Experts of a small language model: 12 experts in each of 7 layers.
Below are experts of layer 5 (counted from 0) of a mixture-of-experts language model. Rows are named router (the router's row for the expert) and show model dimensions 256-383. Each number is 128 + 32 x the weight over its row's rms, rounded and kept within 0 to 255. Numbers have three digits each.
After each expert's rows: a language model's description of what the expert responds to. This comes from a sample of Wikipedia text that the model never trained on.

# expert 1
router:161131154141105120109142093151185093125119166172144127127133150048123103086096159102152121138184086215135157142105127132113132190112181158110089150099111126110124118171161187137138126131172039179162152164096178115142186151091107082107138101134097120115081074084150123134193120167145152133118147141104112090155100130134200139148129124076145098069118129120133150089072136165132163148122
What it handles: First digits of day numbers, scores and times in tables and dates (W1, November 24), plus plural or taxon endings such as -idae, -ensis, -ians, people.

# expert 10
router:087151084119110091150104139123087142121134107115155097141150141104124186162119095142107066133105106104152156129096134135109141082101101117147124146132138060144111187149108078079105128132123144082130120112130149153044060152162155150143149098145169148082073151177117170145137095113079132124138111142140126146094088120196129165073114146182136109094124184100157201173148137138117096132111
What it handles: Sentence-ending periods, commas, colons, and clause openers such as which, that, where, when, he, she, The.

# expert 5
router:148080092147099122120193153113126080139057095143150192163107146166144171163095183188102134142130057146099125154127166070143145129156091133083132125118084158141170085137107105155075162071132159079151106110174100082104102122137122131145074109087120084123176123087138135142065193137124121129049095097072112153192092125039140128124134116135134109151120116125087102150076109147113097161112
What it handles: Second digit of years starting a line or after a space (1973, 2009), decimal points, and odd mid-word pieces such as ribon-uc-lease.

# expert 0
router:182127083184144142100159151124148135092116202093142105133134162211137162139174188095158146132159070149141134099169131116116126101129171152105159099099086186125129127186148176091120147205150083155111100150092163090158142122118138069100106118115152137135106093057182122125129129132181147156139136110152150119242155107071102153119152132177093164119134153168128149119131120110110123126170
What it handles: Last or inner digits of years and coordinates, especially in date ranges and tables, plus unit words after numbers such as years, km, million.

# expert 11
router:113129213119105135131139160131167106121139145141161168145112080135077137177131041096170162056091146158089162102157076153161131130143131142172119084131136067165158090062137066143184108103105136077114164116146117153126136141098103118105052124182135128119220131132135081126155151168129107133114112146161126108105121152102085078149092114089055122175097078068158091150139079133133138107148
What it handles: Lone space tokens before digits in coordinates, tables and statistics, plus born, not, approximately, and currency signs $ and £.

# expert 9
router:138166084100153135169140115148095149123184138184110086125178124060130110053106185140105039127170190130166124099049134121116120152073153115136093165076107099107057195139126127135098095133100116159134112107122112134102086122116165212150144197097096140132059127161134152128079111092150152139106119154131082149144150131183144138129147146130203079097139167152141087125129133092087074092129
What it handles: Pieces of personal and place names, especially Slavic or foreign surname endings such as -ić, -ova, -berg, Monfils, plus Youth career labels.

# expert 4
router:219127142141150157115161077131086116161132085160131154130094157093145126133197113131111059153135130085129136119113130127089118149156099121087092102172118164093155127108139187089135127154099148190097128138209161128135142121165121120140149116106134145121114151045171199085125119255134120114149166061020171082143135107112097180150173133147171140115148149204149119117146121198146162145115
What it handles: Common nouns and adjectives right after the, a, his or 's, such as second, land area, father, song, final.

# expert 6
router:123103111117110076143095131141080190165148111089097078134139133117146107071099162171129098151088133115152102161111139129145095123082172062096148121107122160098115132106124150096079152150122059154181131143149090155128135138148159111097160130063103131150069106082087113132147095102200160093063069096157141127124130137149159148098162113106153029125122099147105126098144159079089076146166
What it handles: Month names in dates (Founded: September 26), place-name parts after in or of (North Carolina, Belfast), and commas between place levels.

# expert 8
router:128124130149134162161110117127110170142113154177130107066145104131116087108118170166109114096136173130107170064086096237146173137194091175118158161136101148055130124110131116158159131113152154162078125115126143112143133117173143142133149158124123114103161141150129086148106126126106142152141190112163083104053102125155103152130121149141138091184175089162106127166159112080166143134131
What it handles: Main verbs and auxiliaries in narrative prose, such as has, had, would, can, began, remained, said, often after a subject or to.

# expert 7
router:124102196112148150100109105126136110124149124099143167143128084156122066129126131131093160121142116147121153132184145111152103172119137100115108140124163132135136147105139134156149156094133127126123093140066153113145149124124114090127108155154115100118175155167063059141132172099082140189135121152189147149105131095136100060127099090138176140123092119118145134104136139118167104137119
What it handles: Prepositions after verbs or nouns in running text, such as on, from, by, during, between, against, usually followed by the or a.

# expert 2
router:113158097136132137091130084166133125214147109133087086178072087087123113093053186117186106086069145188120162128098133135178140147128187067106137083139151167117105193158147141118101174100137143106172146138236094089149161158146162150131153153087089144154124112128117128121097103063115101121143101167142133197119147065082143127123142097176172116104169173142102101131104218157089146125151
What it handles: Counting words after "There are" or "from", such as two, several, four, many, plus and, table pipes and football positions MF, DF.